Experts of a small language model.
Experts: 64 cubed ReLU neurons an expert, 6 picks a token, a softmax router.
Below are experts of layer 6 (counted from 0) of a mixture-of-experts language model. Rows are named router (the router's row for the expert), up (a neuron's input weights, with its number) and show model dimensions 64-127. Each number is 50 + 10 x the weight over its row's rms, rounded and kept within 0 to 99.
Before each expert's rows: a language model's description of what the expert responds to. This comes from a sample of Wikipedia text that the model never trained on.

# expert 23
Dashes, colons, periods and ordinal endings inside numbers, scores and rankings, such as No. 25, 2–0, 4/5, 12.0.
router:45 59 57 38 71 55 46 36 62 59 56 37 52 61 61 39 64 45 39 38 50 36 35 39 58 54 79 45 40 34 36 58 50 59 42 52 53 54 40 71 41 40 45 46 52 47 64 44 63 38 36 32 58 58 59 60 53 59 62 38 62 48 42 46
up0:33 51 58 45 62 37 36 49 58 42 43 42 45 31 47 40 54 56 58 44 58 40 51 41 49 63 66 39 49 67 50 60 45 44 55 51 58 48 51 47 59 56 48 31 45 67 38 57 44 54 30 37 52 52 36 36 53 63 51 49 63 55 57 42
up1:68 46 42 40 47 42 40 29 54 33 65 54 54 53 61 45 53 27 50 63 51 47 50 35 57 63 49 59 44 53 35 60 52 49 52 45 62 62 36 57 38 36 50 47 68 36 55 45 43 46 49 61 42 70 62 63 59 37 42 38 39 50 66 50
up2:52 62 53 42 71 48 45 44 63 54 50 49 58 60 29 41 71 45 43 58 59 40 19 49 32 37 52 50 59 52 44 44 67 52 39 44 34 42 34 47 43 32 43 36 52 47 56 47 54 45 34 42 35 45 41 73 40 41 53 55 42 49 60 41

# expert 58
Year pieces after "in" or "between" like 201, 196, decade endings (1870s), plus time words such as season, century.
router:60 54 71 35 50 37 41 52 63 60 56 38 40 41 72 50 45 45 47 41 48 45 44 45 33 58 47 44 48 48 34 64 60 62 40 53 53 70 40 63 43 38 29 48 55 33 46 45 58 51 49 47 63 64 53 55 51 38 59 43 67 31 37 46
up17:36 40 34 42 58 45 57 62 46 51 55 51 27 34 54 62 41 74 52 61 63 72 51 36 51 59 41 63 59 58 45 47 67 32 59 51 45 40 46 47 57 49 47 63 67 56 48 60 68 56 50 54 42 60 52 67 46 44 57 47 46 41 54 60
up18:52 55 41 58 57 47 37 41 47 32 47 56 73 50 56 39 65 33 49 46 52 58 42 54 51 61 59 56 57 38 31 35 57 45 43 47 59 62 42 68 67 37 42 39 50 69 42 51 34 51 45 38 45 46 36 57 49 48 44 58 61 47 40 42
up19:51 68 72 39 52 32 44 70 39 47 43 50 55 48 44 38 64 52 43 35 40 40 51 54 47 55 35 53 59 59 26 50 53 41 47 52 61 65 57 74 41 53 51 44 50 32 51 52 25 40 46 45 58 45 36 68 42 38 37 63 48 42 51 57

# expert 18
Descriptive adjectives and adverbs after is, was or a, especially un- words, e.g. unlikely, uncertain, significant, common, also.
router:45 33 54 39 57 54 48 48 65 64 59 40 49 43 58 58 33 37 40 43 51 41 37 39 50 54 49 38 40 42 47 59 58 57 40 66 60 58 40 53 40 41 42 46 37 45 55 39 58 56 45 41 58 60 63 56 69 54 64 47 60 41 54 38
up0:69 50 34 46 68 47 42 47 64 49 47 48 43 64 53 60 60 56 50 58 48 50 49 41 48 48 53 51 42 43 34 69 43 31 45 49 68 52 26 45 53 77 59 62 71 40 48 58 37 43 41 59 53 44 57 59 49 42 36 58 46 40 68 49
up1:46 14 45 41 52 46 44 52 49 63 45 34 63 57 60 56 57 57 49 50 68 57 50 52 54 56 41 46 46 40 53 53 47 43 54 52 59 55 63 43 45 66 48 50 73 45 38 68 58 45 44 42 55 48 42 59 38 44 60 50 67 49 40 45
up2:69 72 41 47 51 52 64 57 39 45 46 44 52 53 74 60 30 50 37 41 67 44 63 32 67 48 48 54 34 54 52 59 62 57 50 48 51 42 58 56 47 28 34 51 64 39 68 49 40 49 35 40 45 40 35 39 48 56 46 44 55 60 45 56

# expert 54
Period or closing parenthesis ending a line or list item, often after a year, plus final pieces of place names like Mother-well.
router:48 50 62 40 61 59 43 50 65 63 57 38 44 57 62 47 59 46 39 41 57 43 40 39 47 61 50 36 38 44 43 62 58 53 43 48 63 57 37 54 37 37 45 45 45 41 50 53 61 51 39 52 63 65 66 59 55 42 59 42 61 41 50 38
up15:52 62 54 67 43 38 64 47 51 63 55 68 49 57 67 55 55 41 64 65 48 50 60 34 29 50 64 41 25 64 56 47 43 70 39 53 46 42 47 59 40 34 48 52 63 37 75 63 70 68 40 40 56 51 39 38 47 52 61 45 44 41 53 38
up16:56 58 50 41 55 41 67 60 56 72 46 50 49 50 50 42 36 53 47 50 52 45 36 26 49 55 53 39 50 56 65 58 47 53 57 51 44 40 61 73 39 49 59 49 37 48 50 66 53 46 58 75 51 50 46 59 58 57 50 21 58 69 45 62
up17:50 58 36 53 51 37 55 55 56 57 76 42 63 46 50 59 49 38 57 37 42 38 45 46 41 56 54 50 42 52 70 47 62 52 44 46 59 54 30 59 40 58 38 47 42 35 41 37 51 53 39 51 54 30 47 48 64 31 43 50 63 47 44 67

# expert 10
Markdown table separator rows like |---|---|, sentence-level articles such as the and The, and digits in numeric tables or years.
router:48 48 58 45 54 55 36 29 64 52 59 35 37 36 64 47 52 41 41 40 48 43 39 40 50 61 53 32 40 44 36 55 60 39 43 58 59 59 39 47 38 39 46 49 54 45 59 42 61 59 41 53 56 64 62 62 58 47 58 40 61 42 31 38
up0:38 41 39 37 38 40 60 27 42 56 49 50 34 54 53 49 44 40 57 56 67 41 60 53 55 54 42 54 45 45 46 44 47 64 60 53 63 37 42 46 33 56 69 54 51 57 42 68 46 45 55 51 43 53 51 50 44 43 50 46 40 64 50 70
up1:50 54 56 42 46 61 59 42 51 37 68 59 50 57 45 32 47 41 43 36 49 46 44 60 71 56 52 57 58 43 38 64 38 51 58 61 46 49 37 44 48 42 59 45 61 43 44 67 51 45 67 37 47 45 48 45 51 50 47 54 67 54 40 60
up2:56 42 61 41 49 70 54 54 47 67 56 38 54 59 47 59 49 40 61 41 50 64 69 66 44 51 65 53 32 53 58 56 31 39 56 39 30 46 48 42 51 38 47 49 51 49 60 34 53 49 45 66 47 51 57 53 45 52 50 51 49 47 58 42

# expert 2
Articles like the, a, an and capitalized name words such as United, National, Russian, China, Church, often final pieces of proper names.
router:51 34 45 41 52 59 38 30 59 59 53 42 28 50 62 47 55 32 42 44 44 49 40 30 53 61 41 40 39 38 49 63 50 47 46 36 66 58 43 50 36 43 44 44 49 44 55 38 56 62 35 63 55 66 62 60 56 41 57 45 59 41 41 39
up5:41 55 36 48 50 53 50 46 41 47 49 56 59 48 45 38 62 44 34 33 49 71 62 42 42 34 41 26 43 44 53 52 28 50 57 41 46 59 61 49 40 54 49 55 43 54 42 54 50 71 47 62 54 34 53 54 43 52 70 51 46 55 38 52
up6:35 45 40 42 40 58 34 64 58 39 63 58 74 33 56 29 45 46 38 56 50 54 43 43 64 60 34 39 50 56 40 49 60 50 25 32 62 56 43 53 44 50 41 55 37 47 45 49 39 52 59 40 58 58 52 44 47 46 51 55 54 47 34 36
up7:41 44 48 40 42 40 31 42 62 60 49 44 53 58 62 43 65 55 66 53 59 37 55 52 61 58 39 51 59 54 51 47 47 55 37 49 50 45 59 51 46 62 47 46 41 41 47 69 45 52 56 21 37 58 56 76 47 52 28 37 49 24 46 47

# expert 12
Spaced or bare tokens in results tables and sports or election stats, plus nouns ending a phrase, e.g. DF, Liberal, States, game.
router:52 49 50 44 59 55 45 40 64 61 58 38 45 46 66 44 49 44 35 43 44 45 40 39 57 65 52 36 37 42 38 54 56 37 39 46 59 62 37 57 37 40 38 51 46 44 55 38 61 60 36 51 62 67 61 59 50 44 60 42 60 44 43 44
up0:43 62 45 56 35 42 54 34 68 52 61 39 50 53 64 34 58 45 63 54 65 57 58 45 58 49 32 25 42 39 54 57 57 46 40 53 56 33 39 31 42 63 46 61 55 44 46 50 46 49 64 44 49 56 50 40 52 59 57 44 72 60 37 49
up1:65 54 45 44 63 45 60 52 34 57 57 26 50 52 35 49 60 55 44 36 29 44 53 45 53 40 41 45 35 58 41 34 63 64 53 48 59 36 48 52 57 55 38 49 55 48 47 64 63 49 30 54 54 47 51 51 43 57 60 48 56 71 32 41
up2:63 49 47 69 50 44 39 40 38 51 52 46 61 69 66 34 41 32 46 55 49 44 44 47 42 37 33 40 65 40 47 65 55 44 62 37 57 67 56 52 60 37 50 43 36 41 41 46 37 48 52 34 51 68 54 59 36 51 67 38 45 57 47 41

# expert 44
Endings of personal names and nicknames, and epithet "the" after a first name, e.g. Joey the Budgie, -ov, -inson.
router:33 45 53 39 53 54 49 51 57 63 59 41 50 40 60 49 42 34 37 43 53 50 43 41 43 57 57 44 38 37 45 55 70 53 37 48 54 52 40 55 39 42 52 43 61 31 39 30 60 54 37 44 52 58 58 57 59 52 60 46 60 51 51 36
up0:48 46 47 64 46 57 54 25 60 43 67 34 59 40 53 64 51 66 48 51 41 48 55 38 54 49 61 45 24 40 48 45 37 48 37 60 51 54 37 43 50 67 47 42 47 45 56 39 48 45 53 41 60 56 41 59 65 51 70 33 47 56 53 44
up1:27 64 59 57 51 49 51 65 44 49 37 49 44 59 26 52 39 52 56 46 54 48 63 37 48 57 61 42 45 38 37 55 58 42 57 51 64 38 60 75 39 36 49 43 57 57 37 41 41 48 48 56 50 59 45 35 54 36 71 58 57 54 53 52
up2:62 45 41 56 51 66 34 42 51 55 42 59 25 46 50 47 55 46 51 41 38 53 49 75 53 49 52 33 66 62 52 50 46 53 52 39 28 59 48 43 59 46 50 52 55 41 32 36 36 55 56 49 50 33 58 46 59 55 52 54 57 58 50 54

# expert 62
Subordinating conjunctions and sentence-initial connectors, e.g. while, After, when, until, since, plus name pieces after line breaks.
router:54 56 49 42 61 55 42 30 62 64 60 36 44 47 65 45 41 41 36 42 51 44 39 39 47 59 45 41 37 43 34 65 47 57 45 41 62 57 37 48 36 39 46 51 44 42 48 42 63 50 43 49 59 62 63 61 55 53 57 40 61 44 34 39
up0:46 37 57 43 46 52 42 45 64 34 48 43 52 59 58 66 47 52 50 42 50 32 44 59 27 57 61 41 52 39 53 53 42 64 41 62 38 50 50 50 35 50 47 59 56 54 56 53 51 32 24 38 52 61 60 45 51 36 38 57 38 47 52 46
up1:33 69 52 43 62 60 49 61 53 67 52 48 62 57 51 57 30 32 46 53 53 48 49 56 65 48 73 52 48 38 49 62 65 60 47 60 56 66 47 55 43 54 65 50 54 43 57 43 36 60 52 34 43 46 40 57 31 47 51 67 37 52 54 47
up2:51 50 51 51 47 50 44 53 62 48 67 39 60 30 63 56 45 49 44 33 48 54 54 59 65 39 42 63 61 50 61 59 41 67 62 62 64 38 43 44 42 56 66 49 46 37 23 44 57 58 53 39 43 53 51 49 49 36 51 70 51 52 40 48

# expert 0
Inner pieces of personal, place and Latin species names split into fragments, such as Bra in Braes, ott in Hottinger, old in humboldtianum.
router:47 47 44 46 51 55 37 37 62 67 56 40 39 59 58 54 49 39 38 50 47 39 45 37 54 55 43 39 32 45 49 60 59 65 42 56 57 50 44 54 31 42 48 51 52 31 45 47 60 49 37 40 59 67 59 63 58 58 55 44 63 45 46 43
up0:40 54 31 41 40 61 43 59 49 73 58 56 47 70 69 65 55 44 49 68 63 65 66 43 51 56 47 51 40 62 42 58 59 61 63 40 49 46 59 51 53 55 66 42 65 61 29 55 54 37 67 54 34 54 52 61 37 50 31 64 26 54 50 46
up1:48 43 56 43 45 60 58 46 38 58 46 35 32 50 58 76 43 63 63 56 42 56 59 58 43 48 53 51 53 34 44 55 54 54 64 32 55 56 36 49 52 49 45 44 37 69 48 51 61 36 46 52 45 46 51 46 43 39 31 54 60 58 45 62
up2:48 42 41 62 59 44 41 38 50 41 60 36 52 64 41 58 58 47 54 59 37 55 62 50 54 49 38 59 67 29 52 53 65 60 22 54 54 45 54 58 42 68 55 62 39 41 53 54 45 54 46 38 46 62 51 69 51 63 44 38 61 48 34 48

# expert 8
Word-final suffix pieces like -ing, -ation, -ism, -ology, -ical, -able closing longer words in running prose, before of/and/in.
router:63 44 54 43 62 51 47 34 65 67 64 43 51 43 60 53 62 30 39 44 33 45 36 36 54 56 53 39 43 34 31 73 57 59 39 52 49 58 41 64 40 45 48 49 56 39 50 43 58 60 35 44 61 58 54 57 59 44 53 40 62 48 51 40
up10:39 64 47 47 39 54 46 37 59 29 73 47 56 32 44 51 61 62 48 54 40 57 48 44 50 54 68 48 50 52 70 46 42 43 49 50 54 65 34 51 40 64 55 54 54 41 49 51 60 54 59 50 51 57 48 29 61 59 65 50 59 61 73 43
up11:46 56 65 47 53 55 55 42 46 52 40 64 59 62 48 46 53 41 67 38 44 29 54 25 42 46 31 50 52 59 47 60 36 54 68 41 45 51 69 43 42 50 59 39 74 51 43 46 43 60 54 55 49 59 45 51 59 45 53 62 46 43 41 52
up12:56 48 42 55 55 46 51 53 74 57 61 52 46 51 67 37 42 68 56 53 41 64 55 51 44 45 52 50 55 30 49 51 51 50 60 42 63 37 50 48 39 56 53 46 46 53 48 67 52 52 44 43 74 48 48 33 53 36 47 34 68 54 47 62

# expert 63
Closing pieces of common nouns and verbs such as -tion, -ing, -ed, plus nouns like information, service, due.
router:55 55 56 43 59 57 38 35 63 64 58 37 45 50 62 46 41 39 41 39 38 42 41 40 45 60 49 39 39 42 39 58 52 62 43 50 61 58 37 62 39 38 42 37 54 44 55 29 60 65 40 48 59 71 59 61 56 51 61 43 60 38 39 43
up15:44 60 62 68 42 62 46 54 62 39 65 44 43 32 45 38 52 47 29 53 43 36 52 44 56 69 53 47 48 64 49 35 40 53 33 74 60 37 46 53 43 46 50 32 57 33 36 58 51 64 45 37 49 47 55 48 43 52 38 60 45 48 59 41
up16:52 47 46 44 49 56 44 51 27 48 42 69 45 51 43 59 39 47 28 42 57 44 68 48 47 72 59 49 22 54 53 51 59 59 27 58 51 46 54 52 29 50 52 33 48 51 50 38 63 51 57 67 68 61 50 49 54 34 48 51 63 54 56 56
up17:44 50 52 60 44 47 50 61 62 46 47 51 56 44 70 34 64 38 57 42 55 48 49 43 46 62 65 59 40 58 52 53 62 45 50 35 51 53 37 57 47 48 64 32 43 42 49 43 79 32 49 30 30 47 51 44 57 35 56 45 33 43 62 49